{
  "d_expert": 128,
  "balance_loss": 0.0061,
  "head_dim": 64,
  "tie_embeddings": false,
  "init_std_up": 0.0492,
  "lr_mult_qkv": 0.5,
  "final_lr_fraction": 0.02,
  "seq_len": 512
}
Below are experts of layer 4 (counted from 0) of a mixture-of-experts language model. Rows are named router (the router's row for the expert), gate (a neuron's input weights, with its number), up (a neuron's input weights, with its number) and show model dimensions 192-255. Each number is 50 + 15 x the weight over its row's rms, rounded and kept within 0 to 99.
Before each expert's rows: a language model's description of what the expert responds to. This comes from a sample of Wikipedia text that the model never trained on.

# expert 2
Description: Common nouns after determiners. Head nouns and noun-ending pieces right after the, a, his, such as film, policy, independence, organization, University.
router:31 78 53 69 30 51 66 39 38 68 27 45 51 52 55 26 40 31 53 71 64 36 66 50 29 55 43 39 50 46 30 78 55 44 36 37 69 60 51 31 51 61 69 70 59 71 45 45 41 63 50 20 71 39 66 18 49 45 52 31 48 60 48 60
gate0:82 34 39 47 65 54 48 46 48 46 40 65 81 77 77 54 69 46 73 52 54 54 55 41 44 28 57 50 47 28 51 77 59 38 48 72 54 61 73 47 25 53 21 62 45 52 50 19 38 68 50 40 42 68 39 37 41 49 27 78 52 66 46 55
up0:49 67 37 55 51 44 38 34 48 59 44 41 52 54 32 40 50 38 76 66 49 41 41 22 62 36 54 43 75 65 50 58 21 54 27 63 42 58 58 30 56 61 56 54 36 34 32 58 50 72 64 51 79 57 65 66 56 61 40 43 43 47 43 77
gate1:58 23 54 14 72 43 73 13 48 66 44 47 65 31 62 51 49 48 38 41 23 46 55 56 56 63 51 43 50 63 42 49 65 52 63 43 58 36 40 52 65 32 38 47 47 19 37 27 73 53 42 42 62 52 39 59 55 71 39 56 40 61 40 52
up1:45 46 63 68 46 45 19 42 58 37 63 91 80 37 63 49 58 38 78 70 50 37 61 65 48 57 52 25 25 45 56 34 57 46 39 59 49 46 38 42 58 61 52 63 42 43 37 54 19 66 83 43 35 40 48 63 49 40 29 35 56 52 69 45
gate2:49 55 14 68 75 47 55 25 69 58 62 62 19 34 47 54 66 58 54 58 64 77 69 38 59 70 28 34 49 66 46 38 52 22 41 43 36 79 43 31 72 61 49 50 43 41 51 73 69 93 63 27 63 34 40 22 17 39 71 32 49 41 43 31
up2:51 40 85 40 45 38 42 64 34 33 35 31 83 71 60 52 47 38 60 60 35 40 41 50 29 28 69 41 35 27 46 66 58 36 55 63 54 65 58 55 22 44 47 43 40 40 68 45 58 51 44 72 42 46 54 62 49 56 72 57 79 48 31 64
gate3:46 54 48 36 47 39 54 34 67 60 45 00 69 29 29 53 66 36 79 40 39 59 58 47 57 52 65 73 52 60 15 28 37 38 87 63 65 60 46 35 60 47 61 24 50 71 50 49 54 34 29 71 32 65 64 35 71 57 50 55 54 48 54 54
up3:55 70 85 52 15 41 54 23 49 17 40 64 35 29 22 48 49 58 43 47 44 38 90 53 46 50 27 57 61 37 53 48 36 40 72 61 80 63 68 62 39 72 48 46 68 30 62 47 37 67 59 51 41 61 89 64 32 54 33 71 89 65 19 66
gate4:20 57 61 39 68 53 45 44 21 40 81 65 59 63 34 40 34 52 30 49 75 24 47 44 56 74 51 58 61 35 54 41 49 33 58 38 37 48 51 50 51 43 76 06 50 44 65 42 43 33 84 51 38 55 34 29 53 42 35 77 43 67 54 40
up4:38 59 41 54 49 57 68 60 57 41 44 54 55 42 79 52 28 40 40 27 42 73 54 67 23 43 60 63 42 40 63 57 51 56 32 55 69 68 68 40 77 53 43 66 49 59 19 69 62 36 42 72 59 71 59 81 40 61 55 16 45 35 44 58
gate5:55 64 41 70 43 44 56 32 40 59 73 35 28 57 42 58 59 47 29 62 69 54 68 56 22 52 30 49 52 77 44 19 58 38 35 51 65 99 49 41 69 74 49 53 54 49 55 49 43 21 74 26 53 62 57 68 34 48 34 43 43 68 58 47
up5:50 31 60 60 30 45 64 43 65 77 36 52 08 44 62 50 37 67 26 56 76 70 52 53 54 57 58 53 40 42 59 66 48 50 65 66 81 44 53 32 52 87 42 55 45 27 59 49 39 42 69 39 62 39 60 45 64 39 70 69 61 34 60 41
gate6:32 75 54 46 48 70 51 66 38 69 60 40 54 68 62 47 41 46 56 63 38 56 50 67 72 39 68 49 24 37 51 58 46 44 56 32 53 57 51 67 21 35 56 36 44 59 74 30 52 78 38 52 65 63 39 44 40 56 62 36 58 66 52 37
up6:59 65 47 43 41 30 59 47 76 47 47 49 41 52 42 42 60 40 72 44 58 27 65 40 57 61 52 37 61 68 62 46 73 28 56 61 29 20 36 46 70 66 38 65 69 56 41 64 35 36 52 45 71 15 53 32 58 60 38 51 40 42 61 74
gate7:62 66 55 53 58 67 31 38 74 52 57 47 70 36 81 41 43 41 55 46 46 67 57 41 44 65 69 65 46 63 32 71 26 59 56 52 60 74 49 65 46 38 43 47 54 53 62 73 68 60 66 47 49 37 59 23 64 29 53 68 18 55 48 70
up7:50 71 51 72 15 66 59 33 58 24 60 50 22 31 39 47 53 61 55 60 51 27 33 77 43 72 40 58 39 55 61 82 51 33 64 52 41 30 22 24 63 62 53 45 37 41 53 60 47 12 38 72 45 66 59 42 67 05 67 31 51 63 70 43
gate8:29 63 61 55 38 43 52 39 47 19 50 58 35 65 67 62 67 41 44 55 37 38 42 29 43 54 56 29 28 54 70 27 44 41 57 30 38 53 46 53 45 48 46 58 59 59 46 39 37 58 65 41 57 50 33 51 64 28 50 68 83 36 59 62
up8:33 41 58 65 65 55 61 57 34 33 58 66 39 34 73 54 38 33 56 42 68 43 72 46 51 55 30 36 83 53 45 68 72 39 62 56 62 32 57 46 34 71 41 76 41 54 41 44 55 56 62 33 58 47 43 53 45 99 56 39 30 59 22 75
gate9:41 39 77 16 62 65 74 83 46 48 50 35 44 33 74 43 65 65 39 62 51 32 33 57 59 38 56 34 55 35 55 50 65 48 61 50 35 58 53 59 67 62 30 39 55 43 41 62 75 40 63 63 42 45 53 43 51 41 54 32 37 52 70 52
up9:72 47 28 53 45 44 61 57 57 38 60 39 57 64 37 49 56 68 60 80 46 31 48 65 52 52 62 59 41 37 73 58 57 50 48 35 37 52 56 33 53 44 60 40 55 65 62 40 49 61 63 27 82 87 70 76 73 70 78 47 71 36 62 45
gate10:59 47 26 46 38 61 82 55 63 30 34 41 45 53 34 51 45 55 66 63 53 23 67 47 39 56 79 21 33 69 46 49 56 36 43 43 45 42 14 54 38 38 76 54 38 73 63 28 61 40 45 40 68 79 66 28 61 51 47 30 42 50 55 45
up10:75 43 58 31 56 22 65 78 40 60 54 45 46 60 69 56 56 54 54 75 32 75 24 79 24 13 58 65 42 41 29 48 21 67 36 38 44 69 45 63 41 62 46 54 47 24 53 44 29 42 66 44 66 57 79 46 53 45 32 29 56 63 34 62
gate11:27 50 91 36 42 43 54 27 47 50 42 21 43 45 88 41 49 59 47 93 58 48 62 31 51 52 66 10 30 56 43 55 64 28 53 65 39 60 50 43 57 49 47 44 79 50 49 53 34 44 42 06 63 47 62 39 46 45 35 27 40 53 22 52
up11:49 49 83 46 77 47 75 62 46 47 53 52 36 47 57 44 45 62 36 57 39 34 59 55 79 41 65 57 66 51 47 66 23 37 48 58 41 58 51 64 38 36 68 32 44 80 45 55 47 59 42 64 40 49 16 15 45 55 48 44 38 65 60 48
gate12:90 36 70 41 50 38 47 34 10 47 47 46 59 50 32 42 55 27 57 63 83 46 62 52 62 53 47 64 26 30 43 55 41 45 65 69 64 37 63 71 22 57 63 52 35 50 50 70 44 31 53 33 26 41 53 16 33 21 18 59 49 50 40 61
up12:48 54 41 57 44 46 46 41 73 29 48 31 65 69 36 55 65 49 33 39 45 45 33 48 44 84 48 44 41 53 49 40 72 41 63 47 32 54 64 17 42 56 51 67 38 43 41 40 40 46 73 69 55 67 55 39 53 48 61 61 45 51 71 49
gate13:46 57 67 51 45 51 57 44 65 50 26 66 93 39 69 69 56 08 49 37 56 51 49 58 51 24 65 63 51 44 37 40 47 58 27 59 55 54 43 60 40 42 34 55 63 65 58 46 53 55 63 38 48 25 60 57 58 53 36 44 66 43 37 84
up13:47 54 35 44 31 82 57 46 18 51 52 53 82 67 32 51 51 23 46 70 61 31 49 48 33 62 40 33 79 46 51 26 19 20 73 54 28 45 38 68 59 65 22 41 58 46 78 58 59 39 44 43 55 50 29 53 45 47 80 34 33 64 34 43
gate14:42 66 64 44 69 55 57 49 52 47 27 39 87 52 55 47 47 38 60 69 62 42 18 62 44 31 28 37 48 51 25 63 38 51 54 38 49 57 45 42 48 61 62 40 37 71 49 55 33 46 48 36 36 74 59 25 50 56 36 51 30 86 47 64
up14:63 53 75 62 51 45 59 47 50 46 43 54 67 34 18 58 61 55 65 45 38 36 46 42 34 66 45 19 82 53 50 49 33 20 14 62 44 18 71 53 34 29 59 49 53 64 51 42 67 51 37 26 48 85 56 53 39 51 68 51 51 44 42 33
gate15:33 75 60 64 62 38 56 67 65 29 60 66 44 68 53 23 32 58 52 45 49 65 58 61 35 80 39 72 34 38 51 57 10 66 55 67 61 58 39 30 65 72 56 67 58 54 35 46 47 49 41 42 62 55 71 43 76 40 26 54 58 66 39 52
up15:49 59 54 52 32 58 26 42 33 46 45 53 64 39 31 36 46 52 37 45 56 49 56 50 84 24 60 66 61 57 42 39 66 62 47 61 62 43 50 64 51 77 58 39 53 46 28 46 27 86 43 60 48 39 30 37 45 55 65 68 46 66 52 69
gate16:38 64 35 44 53 33 60 50 57 36 48 67 71 48 63 45 71 50 56 55 56 19 64 60 20 28 45 43 40 48 46 37 57 40 61 57 32 68 64 38 48 59 59 45 75 29 41 48 43 71 42 32 65 46 54 54 69 33 60 43 47 65 47 63
up16:66 51 31 33 42 52 42 30 44 39 67 36 60 42 72 32 34 39 54 21 44 61 27 57 45 63 55 54 42 48 45 38 34 54 29 60 45 92 61 58 68 51 34 45 35 56 53 65 21 78 53 45 71 37 63 61 30 79 71 48 82 58 42 66

# expert 3
Description: Mid-word letter fragments. Short letter pieces inside words, often names or rare words, such as do-lla-rs, sc-ar, diff-ici-le, Bi-s-was.
router:54 68 49 60 16 60 41 51 39 43 30 36 49 61 56 67 66 29 38 20 63 63 74 61 44 57 22 60 59 53 42 58 59 38 66 59 45 43 67 57 41 66 69 51 42 54 34 32 42 16 55 34 49 34 43 46 65 76 62 30 53 54 53 57
gate0:60 65 46 32 62 59 49 28 36 48 54 50 24 40 14 94 39 43 48 51 73 44 66 44 45 43 43 54 51 53 46 32 58 62 51 56 45 74 61 43 37 62 60 55 39 59 60 43 43 48 49 50 56 78 17 39 20 48 50 57 56 56 48 85
up0:59 56 65 49 57 45 78 57 49 56 43 53 66 53 36 84 27 58 49 44 00 26 46 53 49 61 41 43 50 57 67 47 71 36 50 40 43 80 79 35 47 15 20 20 46 52 36 48 48 62 68 36 18 46 89 47 52 58 55 71 46 43 47 44
gate1:42 47 65 43 63 63 48 45 76 30 35 75 63 25 46 50 56 59 56 58 30 50 49 65 43 45 34 52 19 46 62 65 56 45 35 47 59 46 20 65 60 54 48 14 46 74 68 32 40 45 48 44 29 44 65 40 70 53 52 57 46 47 62 56
up1:53 42 66 55 45 27 60 86 59 70 59 40 51 81 52 60 41 49 65 34 33 40 38 34 46 60 62 35 49 42 30 54 57 39 63 41 46 74 69 41 39 68 78 69 48 69 58 40 56 39 40 44 51 62 46 57 54 56 31 64 68 46 61 83
gate2:71 56 53 28 64 54 69 63 47 33 37 50 45 34 42 67 90 36 64 50 78 34 47 29 68 32 48 36 77 49 40 65 57 54 61 45 69 20 66 46 46 40 27 71 26 35 69 50 31 47 49 45 64 42 33 51 30 38 37 50 41 68 50 25
up2:43 53 54 64 64 46 33 33 45 63 32 37 62 54 74 65 54 42 42 44 59 62 47 35 44 66 39 79 51 48 55 58 49 15 40 42 39 53 63 39 49 39 53 50 82 45 65 39 62 84 43 64 62 54 68 55 34 41 49 63 39 34 60 52
gate3:69 41 76 36 52 29 51 46 47 26 55 45 65 66 59 57 92 58 42 57 35 31 45 56 24 59 45 34 38 29 63 51 41 53 38 48 44 29 49 30 30 48 65 79 29 74 31 83 56 26 51 51 54 50 62 21 47 46 29 04 46 70 38 29
up3:38 42 40 45 66 62 83 56 33 59 54 62 51 96 59 64 40 25 59 41 72 54 53 51 45 76 54 30 51 51 25 65 32 44 51 63 46 71 21 09 54 63 49 55 59 19 48 45 36 46 57 41 53 68 38 61 46 17 24 16 31 90 58 78
gate4:49 29 62 82 44 40 38 46 41 27 40 77 48 44 34 55 58 44 38 48 25 49 34 18 52 49 53 30 44 86 50 67 55 42 31 41 49 86 37 62 41 49 38 35 29 69 46 22 44 67 34 48 32 29 54 52 62 79 62 52 77 46 54 34
up4:53 87 45 48 32 00 40 29 59 58 66 45 82 44 48 69 63 53 31 44 58 41 50 51 68 60 19 45 68 34 54 13 25 27 48 55 34 49 67 36 49 45 61 58 72 55 71 44 46 38 69 58 41 61 39 32 61 52 54 47 60 66 36 47
gate5:69 53 57 71 12 36 71 66 52 38 60 55 62 47 23 56 79 61 51 36 59 53 64 38 20 59 40 32 44 36 59 66 50 31 48 63 60 49 56 61 40 56 80 64 62 55 46 27 58 29 39 37 47 77 68 71 99 49 54 42 54 52 60 33
up5:56 52 54 36 60 72 50 48 45 52 49 62 52 46 47 60 32 64 38 61 50 60 18 53 44 45 45 53 60 70 46 20 48 37 47 41 41 32 64 41 41 23 43 58 48 47 42 76 67 74 57 67 57 35 41 21 53 40 90 59 22 35 69 45
gate6:59 77 49 41 66 49 55 35 51 33 67 45 46 59 45 64 52 38 51 51 36 56 32 44 50 89 46 56 45 54 78 72 71 44 39 33 43 52 64 34 62 75 50 54 70 60 28 63 57 49 66 49 35 62 29 66 55 53 37 38 33 56 83 44
up6:57 60 35 39 46 48 57 62 55 52 37 30 38 67 32 49 54 48 33 39 44 23 37 36 49 72 80 52 69 70 76 80 55 64 67 86 48 37 62 67 47 58 41 76 41 64 42 45 77 63 76 54 66 23 72 69 55 46 52 44 54 32 39 54
gate7:66 50 31 65 38 64 55 57 39 43 62 47 69 44 47 54 44 59 23 51 63 58 63 46 55 49 60 17 55 35 53 56 50 54 59 41 71 39 77 56 42 53 68 48 69 51 57 37 44 50 77 22 45 25 40 60 82 68 23 47 46 67 43 46
up7:51 68 68 42 54 35 74 65 55 30 33 70 46 28 48 40 70 38 58 51 27 58 21 57 40 72 53 57 53 76 67 42 62 26 27 28 79 46 46 42 40 63 54 33 50 29 54 40 60 59 63 44 59 41 45 51 44 70 35 63 19 47 61 15
gate8:55 81 76 30 34 27 26 33 45 72 44 52 69 50 44 48 72 16 47 52 30 53 58 48 60 52 31 30 51 68 32 35 62 53 50 41 45 40 56 46 26 20 75 33 58 37 44 42 70 32 72 39 44 66 51 32 52 57 46 58 75 75 73 31
up8:52 37 67 65 69 55 43 51 50 36 48 35 21 48 38 62 45 44 53 50 67 58 57 52 54 20 68 54 53 46 58 43 47 70 40 49 38 38 27 51 60 33 27 57 44 80 43 47 17 46 55 81 72 54 61 46 68 58 45 43 66 51 55 46
gate9:53 24 42 70 21 59 14 30 47 47 75 64 34 66 56 59 32 16 21 29 16 60 44 73 53 64 27 28 42 50 68 70 63 42 60 44 51 52 55 49 66 49 44 51 47 55 41 32 31 48 62 69 81 52 61 74 62 36 65 67 38 85 48 42
up9:48 55 44 35 59 39 64 73 25 55 43 36 56 65 57 45 67 57 33 40 47 35 68 53 66 44 38 34 58 42 28 13 45 42 56 67 54 21 48 50 22 27 34 68 37 51 47 66 34 68 52 53 77 59 55 41 60 49 30 54 28 45 26 62
gate10:76 39 19 69 38 32 49 61 58 66 33 58 56 87 33 49 58 48 65 63 22 66 67 49 52 32 75 37 31 33 62 64 44 51 38 36 47 33 57 63 54 31 37 56 51 61 43 12 69 24 54 34 33 83 33 63 44 65 64 41 52 49 41 44
up10:43 61 81 36 63 63 41 28 52 77 51 64 50 49 85 33 23 53 60 49 31 56 35 74 76 57 28 53 33 76 40 23 54 58 45 34 71 64 56 37 48 45 36 19 50 55 38 70 28 57 51 18 53 51 42 46 42 62 40 42 50 26 59 63
gate11:41 39 39 67 49 66 35 52 71 52 36 48 34 27 42 66 32 47 47 27 34 39 63 65 71 32 44 94 57 41 53 40 57 26 63 44 51 69 17 38 44 54 58 45 59 75 60 73 72 69 48 30 38 38 46 48 48 25 24 59 43 38 42 75
up11:49 60 51 57 45 35 32 56 38 58 49 59 86 53 48 50 45 44 38 50 60 51 72 42 48 62 62 46 49 74 52 56 12 45 29 70 44 22 35 59 22 46 51 66 27 00 46 79 46 42 52 43 37 45 65 70 62 63 35 54 33 36 30 22
gate12:43 43 72 52 61 62 64 37 47 61 75 68 56 59 46 37 66 35 23 36 77 54 56 54 44 38 68 48 40 40 48 61 46 38 54 65 27 41 67 26 24 56 35 51 49 51 64 41 46 49 79 37 25 28 65 26 27 63 40 29 31 59 52 54
up12:26 70 47 63 67 46 60 34 58 39 51 31 60 47 54 77 52 49 44 71 74 43 40 74 42 59 05 48 60 51 47 68 78 30 31 35 35 28 27 71 40 49 22 61 48 79 60 46 56 79 54 58 31 55 59 49 59 48 41 35 52 37 35 59
gate13:62 33 79 58 63 40 43 57 44 39 60 77 13 48 41 64 59 43 38 51 57 61 38 41 71 75 45 76 58 32 47 37 46 27 35 67 51 60 45 60 56 47 18 47 72 68 38 47 54 64 35 80 75 58 70 44 50 46 42 28 38 30 65 26
up13:45 72 55 38 21 35 66 53 46 61 58 52 45 61 53 28 60 69 51 85 41 45 60 29 26 36 35 45 50 55 49 29 51 65 34 55 51 55 57 45 61 36 72 51 40 29 17 38 36 44 68 33 51 56 42 29 29 56 82 57 46 33 38 39
gate14:78 67 54 57 68 60 26 39 75 46 35 47 40 46 03 45 41 38 50 59 27 73 38 46 34 57 58 33 64 53 52 56 67 37 58 54 55 68 70 53 60 69 72 06 42 41 29 59 65 57 67 31 56 35 52 52 46 52 62 28 73 40 35 32
up14:30 40 50 91 24 76 71 44 61 45 14 72 62 51 24 66 44 58 54 56 54 34 70 73 68 71 45 89 16 61 74 75 46 69 61 48 65 54 23 86 55 78 54 59 65 57 75 44 45 56 37 52 72 66 61 58 76 27 57 70 38 54 63 60
gate15:47 87 64 36 34 38 40 82 49 67 59 65 59 46 78 74 39 39 51 33 52 39 65 64 42 48 39 65 40 60 49 74 50 37 63 62 44 61 82 49 55 60 56 49 34 44 62 38 35 72 56 53 53 44 78 52 76 50 88 53 43 40 31 56
up15:55 28 52 45 61 55 30 65 49 55 47 16 59 50 50 56 36 47 45 38 42 63 66 36 85 79 48 51 64 27 63 77 74 59 43 81 44 49 56 53 34 59 28 63 34 64 34 57 42 74 63 45 47 67 25 69 60 66 52 66 42 46 63 51
gate16:67 39 40 28 63 29 22 33 14 67 56 50 51 50 55 47 49 56 65 67 56 64 66 60 50 65 52 47 32 55 57 46 67 56 59 32 26 78 56 53 50 70 35 54 58 71 37 32 44 36 43 46 70 43 37 26 70 69 72 57 91 58 64 64
up16:52 43 57 45 58 77 44 50 39 52 44 33 55 37 57 37 36 68 67 44 40 47 59 60 66 37 62 40 46 63 35 42 30 52 78 62 83 62 25 72 56 67 73 59 57 79 67 61 67 35 43 48 39 53 46 32 57 66 37 41 20 61 67 55

# expert 0
Description: Word-final name suffixes. Last pieces of multi-piece words, especially surname and place-name endings such as -ford, -ley, -ville, -ers, -ics, -ić.
router:61 51 69 57 33 38 33 57 31 76 60 41 17 62 39 41 56 45 66 56 31 52 63 18 48 57 65 81 29 32 24 57 62 39 65 40 53 30 46 26 33 65 71 49 34 71 55 42 26 45 28 48 52 58 28 33 46 77 53 56 66 76 29 52
gate0:55 52 57 77 49 38 70 63 58 39 53 51 28 28 31 42 66 32 31 38 52 63 57 36 34 60 49 49 44 25 51 39 51 50 33 31 56 46 68 52 31 72 24 32 44 50 41 31 31 51 65 56 63 42 61 71 64 66 45 64 60 36 49 74
up0:80 69 63 47 39 35 15 59 49 40 50 51 99 70 61 62 45 46 49 67 56 75 43 62 49 51 64 30 63 45 47 52 42 61 48 44 57 71 23 16 39 50 47 52 32 72 25 42 64 48 44 53 50 48 67 35 67 54 44 78 42 80 46 51
gate1:52 54 40 34 33 27 57 42 08 59 56 09 30 67 63 40 57 75 85 78 38 60 43 76 32 48 61 60 32 45 32 42 53 44 43 42 54 57 68 48 47 45 53 56 49 73 71 51 18 68 34 21 43 57 83 33 55 59 69 52 82 61 14 55
up1:44 35 73 67 30 56 48 47 47 76 53 54 49 52 62 69 30 47 32 53 57 62 51 44 51 67 37 62 45 63 71 49 47 69 62 79 65 43 38 76 48 36 59 42 50 34 62 52 36 54 54 51 35 57 63 55 34 47 54 38 41 32 56 47
gate2:53 52 97 81 47 45 54 60 51 42 49 49 38 61 53 50 35 45 26 52 29 60 74 47 87 43 55 45 46 48 53 24 68 41 48 59 47 53 39 37 35 46 50 62 61 86 53 48 50 43 43 64 64 60 58 45 47 47 29 23 33 48 52 53
up2:35 33 68 53 40 57 73 68 48 46 61 24 67 18 66 54 38 26 57 57 32 51 26 58 39 50 39 58 30 34 44 44 52 52 85 56 66 53 52 58 41 42 42 43 54 38 42 47 37 44 81 45 61 61 56 10 32 28 48 59 62 43 33 53
gate3:51 64 64 65 55 73 47 67 40 37 42 42 34 53 32 66 34 49 30 61 18 66 46 74 58 47 48 74 30 31 53 42 38 55 70 37 79 43 52 64 55 47 57 51 70 43 55 45 51 33 32 57 48 18 57 37 48 60 42 58 25 64 52 50
up3:26 52 69 34 42 38 24 41 57 65 53 49 45 61 56 61 65 71 48 43 50 40 61 35 59 79 88 36 49 69 49 63 63 31 62 48 62 46 60 57 33 47 44 29 34 36 54 47 33 49 74 42 75 56 49 28 39 70 46 53 54 44 14 39
gate4:65 77 35 45 43 30 87 55 53 62 61 48 30 47 51 52 49 52 60 23 82 33 37 43 45 72 76 48 19 67 30 47 39 52 58 56 50 33 39 51 56 69 39 45 61 55 51 54 15 68 56 49 39 53 50 54 60 67 40 40 26 49 48 57
up4:41 50 46 54 93 35 33 35 57 79 43 76 53 43 50 55 78 53 53 28 41 48 26 63 32 66 46 55 27 46 62 23 38 64 45 27 56 44 47 55 50 63 64 53 37 57 42 36 54 51 57 52 45 50 39 54 53 49 54 53 02 39 42 56
gate5:66 34 29 31 54 51 40 49 33 60 42 62 69 47 62 49 51 59 59 56 29 66 53 19 39 45 56 36 46 46 48 33 49 44 55 79 70 56 43 20 28 47 46 39 40 53 21 47 59 28 48 41 35 64 38 69 85 46 93 38 42 84 61 64
up5:75 65 51 57 53 56 71 80 43 58 52 64 42 42 49 53 37 37 46 33 50 30 35 51 65 62 63 66 40 44 52 58 37 28 43 33 49 53 70 43 48 35 51 59 26 37 50 66 23 76 51 43 61 37 47 25 63 51 41 53 78 43 62 36
gate6:86 53 63 54 30 20 71 40 52 40 42 44 53 64 50 25 34 43 33 75 34 43 70 65 45 33 50 42 36 52 53 55 32 29 30 37 39 60 56 61 27 39 46 51 61 57 07 29 54 58 56 36 77 62 41 20 40 35 59 53 59 55 74 73
up6:62 23 48 56 49 49 56 53 40 45 27 63 47 37 59 54 37 58 32 38 57 48 62 18 55 25 28 56 33 77 57 44 28 48 54 52 34 49 36 42 67 31 34 31 38 74 64 43 37 79 51 21 60 63 53 56 36 34 74 68 29 26 37 34
gate7:56 55 46 49 61 59 64 56 46 65 63 39 32 29 21 50 45 49 50 30 40 61 44 24 70 59 57 26 42 50 56 73 66 75 46 64 64 66 47 44 69 54 77 41 58 71 26 50 38 63 45 66 40 82 75 56 88 43 36 37 63 47 58 65
up7:44 67 36 78 42 45 54 48 58 77 52 66 79 42 50 45 50 74 53 78 66 54 49 65 44 42 35 52 37 30 46 63 36 47 41 57 45 31 24 52 36 42 48 93 35 41 24 45 33 76 57 58 53 39 44 72 49 74 35 90 61 73 38 49
gate8:71 54 40 47 13 29 38 47 29 58 43 48 38 72 42 69 47 54 52 60 66 54 80 45 79 48 49 53 37 55 85 42 28 34 57 44 89 15 60 37 09 59 55 53 65 38 45 45 80 32 66 31 40 41 51 71 81 52 65 52 72 66 49 29
up8:42 55 69 40 34 54 80 89 26 69 63 48 50 59 53 41 35 51 67 50 66 41 27 47 68 38 40 56 48 42 32 51 56 55 45 62 51 56 46 55 67 46 78 46 29 70 59 56 57 48 32 16 48 94 51 41 45 62 52 54 49 51 78 81
gate9:54 59 26 42 45 57 35 53 40 40 66 43 34 57 56 30 60 44 42 57 38 57 59 55 34 25 53 46 32 35 38 38 37 28 12 55 39 39 59 09 46 51 77 24 58 50 42 18 76 48 30 27 49 34 40 50 61 48 29 51 61 75 62 82
up9:56 32 35 40 45 53 37 51 26 28 15 52 84 48 57 61 36 69 80 57 89 41 57 37 65 50 36 44 67 44 42 44 66 22 70 39 69 20 49 62 66 45 54 69 40 51 76 59 44 34 57 50 42 78 29 40 46 63 46 43 79 40 58 12
gate10:41 54 82 41 54 26 38 43 52 58 44 44 49 59 70 63 59 26 50 69 35 57 31 54 63 68 53 36 53 74 40 65 56 63 63 63 63 59 65 57 65 49 54 54 29 78 60 52 37 39 40 46 49 46 52 65 70 36 82 39 50 23 39 62
up10:74 67 33 32 43 35 39 49 49 66 75 39 70 40 80 58 48 62 46 73 53 60 69 27 64 38 21 57 60 65 61 49 55 68 35 39 39 36 57 18 46 38 64 62 78 43 49 58 28 53 57 57 10 52 44 48 47 88 96 43 66 60 35 61
gate11:23 44 65 61 62 53 48 90 33 72 54 44 38 71 47 57 53 62 34 58 70 54 32 52 48 65 41 64 43 50 50 23 44 57 67 51 56 55 59 44 46 62 45 46 38 39 39 36 56 61 46 41 41 63 80 56 40 46 49 29 71 81 57 22
up11:39 60 82 53 35 36 48 53 31 61 52 27 35 33 60 17 43 53 52 66 34 60 54 61 82 39 59 49 36 56 18 50 36 48 60 57 50 60 24 72 77 45 46 50 69 74 38 51 58 64 26 47 46 60 38 51 58 29 52 31 39 61 48 54
gate12:44 54 54 47 53 33 43 83 54 42 70 47 42 65 40 50 62 42 41 56 50 26 53 71 75 50 49 54 47 30 47 59 47 38 57 80 27 52 81 48 62 49 67 51 57 41 66 69 53 47 51 49 53 51 67 64 59 32 69 31 47 62 28 88
up12:40 43 38 45 41 47 60 32 29 48 41 45 33 54 35 28 29 53 61 41 63 61 63 37 44 65 57 38 46 51 67 65 54 56 34 72 56 47 55 66 37 67 57 58 23 53 64 50 55 39 73 59 67 70 91 47 62 39 65 49 64 58 42 43
gate13:72 42 99 44 56 42 47 63 32 40 52 63 52 81 47 38 36 32 50 16 46 30 38 71 59 58 35 60 17 29 49 44 49 41 38 84 39 58 55 30 38 47 30 33 44 78 58 24 68 45 49 55 51 40 41 32 45 51 34 40 57 28 29 18
up13:28 51 50 48 47 49 25 68 92 66 38 57 46 26 26 15 43 50 52 64 37 73 34 45 32 43 51 43 70 50 80 12 48 33 66 50 46 53 50 51 46 83 79 68 73 44 74 69 68 47 68 18 50 29 69 32 56 35 56 67 31 43 62 52
gate14:62 56 60 40 57 40 68 64 19 66 20 64 70 71 59 56 57 40 67 80 79 19 50 50 38 35 68 61 48 62 44 26 50 38 60 57 53 42 49 24 33 48 48 60 33 65 78 43 65 48 63 43 54 22 36 59 57 32 40 19 46 56 66 86
up14:51 68 63 78 73 43 29 48 21 41 66 46 36 52 50 53 39 50 42 69 36 63 55 68 30 61 57 38 34 47 52 43 28 48 36 39 45 41 46 65 80 28 53 63 44 41 45 37 48 52 37 66 55 45 45 51 64 42 51 75 35 70 55 54
gate15:66 73 38 47 54 32 57 44 51 59 43 58 70 49 44 25 45 39 54 44 70 61 51 47 46 50 50 39 26 57 34 29 38 35 47 36 50 57 33 66 55 57 51 63 66 34 32 21 60 35 56 49 57 44 43 40 55 50 09 69 49 61 56 43
up15:56 76 57 55 64 60 73 39 45 27 54 92 45 37 46 55 30 56 32 72 24 51 45 45 54 61 33 70 53 59 68 61 80 42 58 76 41 59 36 21 69 22 55 53 64 53 52 27 40 80 21 74 76 65 31 50 64 39 50 55 56 45 58 30
gate16:31 46 49 52 65 51 53 27 31 53 71 43 47 67 41 27 43 48 57 55 36 38 56 19 63 56 71 54 37 65 67 68 71 51 27 55 59 30 47 48 76 58 33 65 24 30 51 56 55 13 31 49 49 45 52 51 71 64 23 46 53 74 35 62
up16:39 90 66 38 41 20 49 73 64 59 44 76 43 59 57 33 26 63 55 57 60 59 58 48 50 56 48 63 48 34 24 30 28 54 48 33 45 61 70 33 41 67 14 56 76 40 34 62 26 48 53 56 83 88 62 89 27 71 49 43 26 52 59 86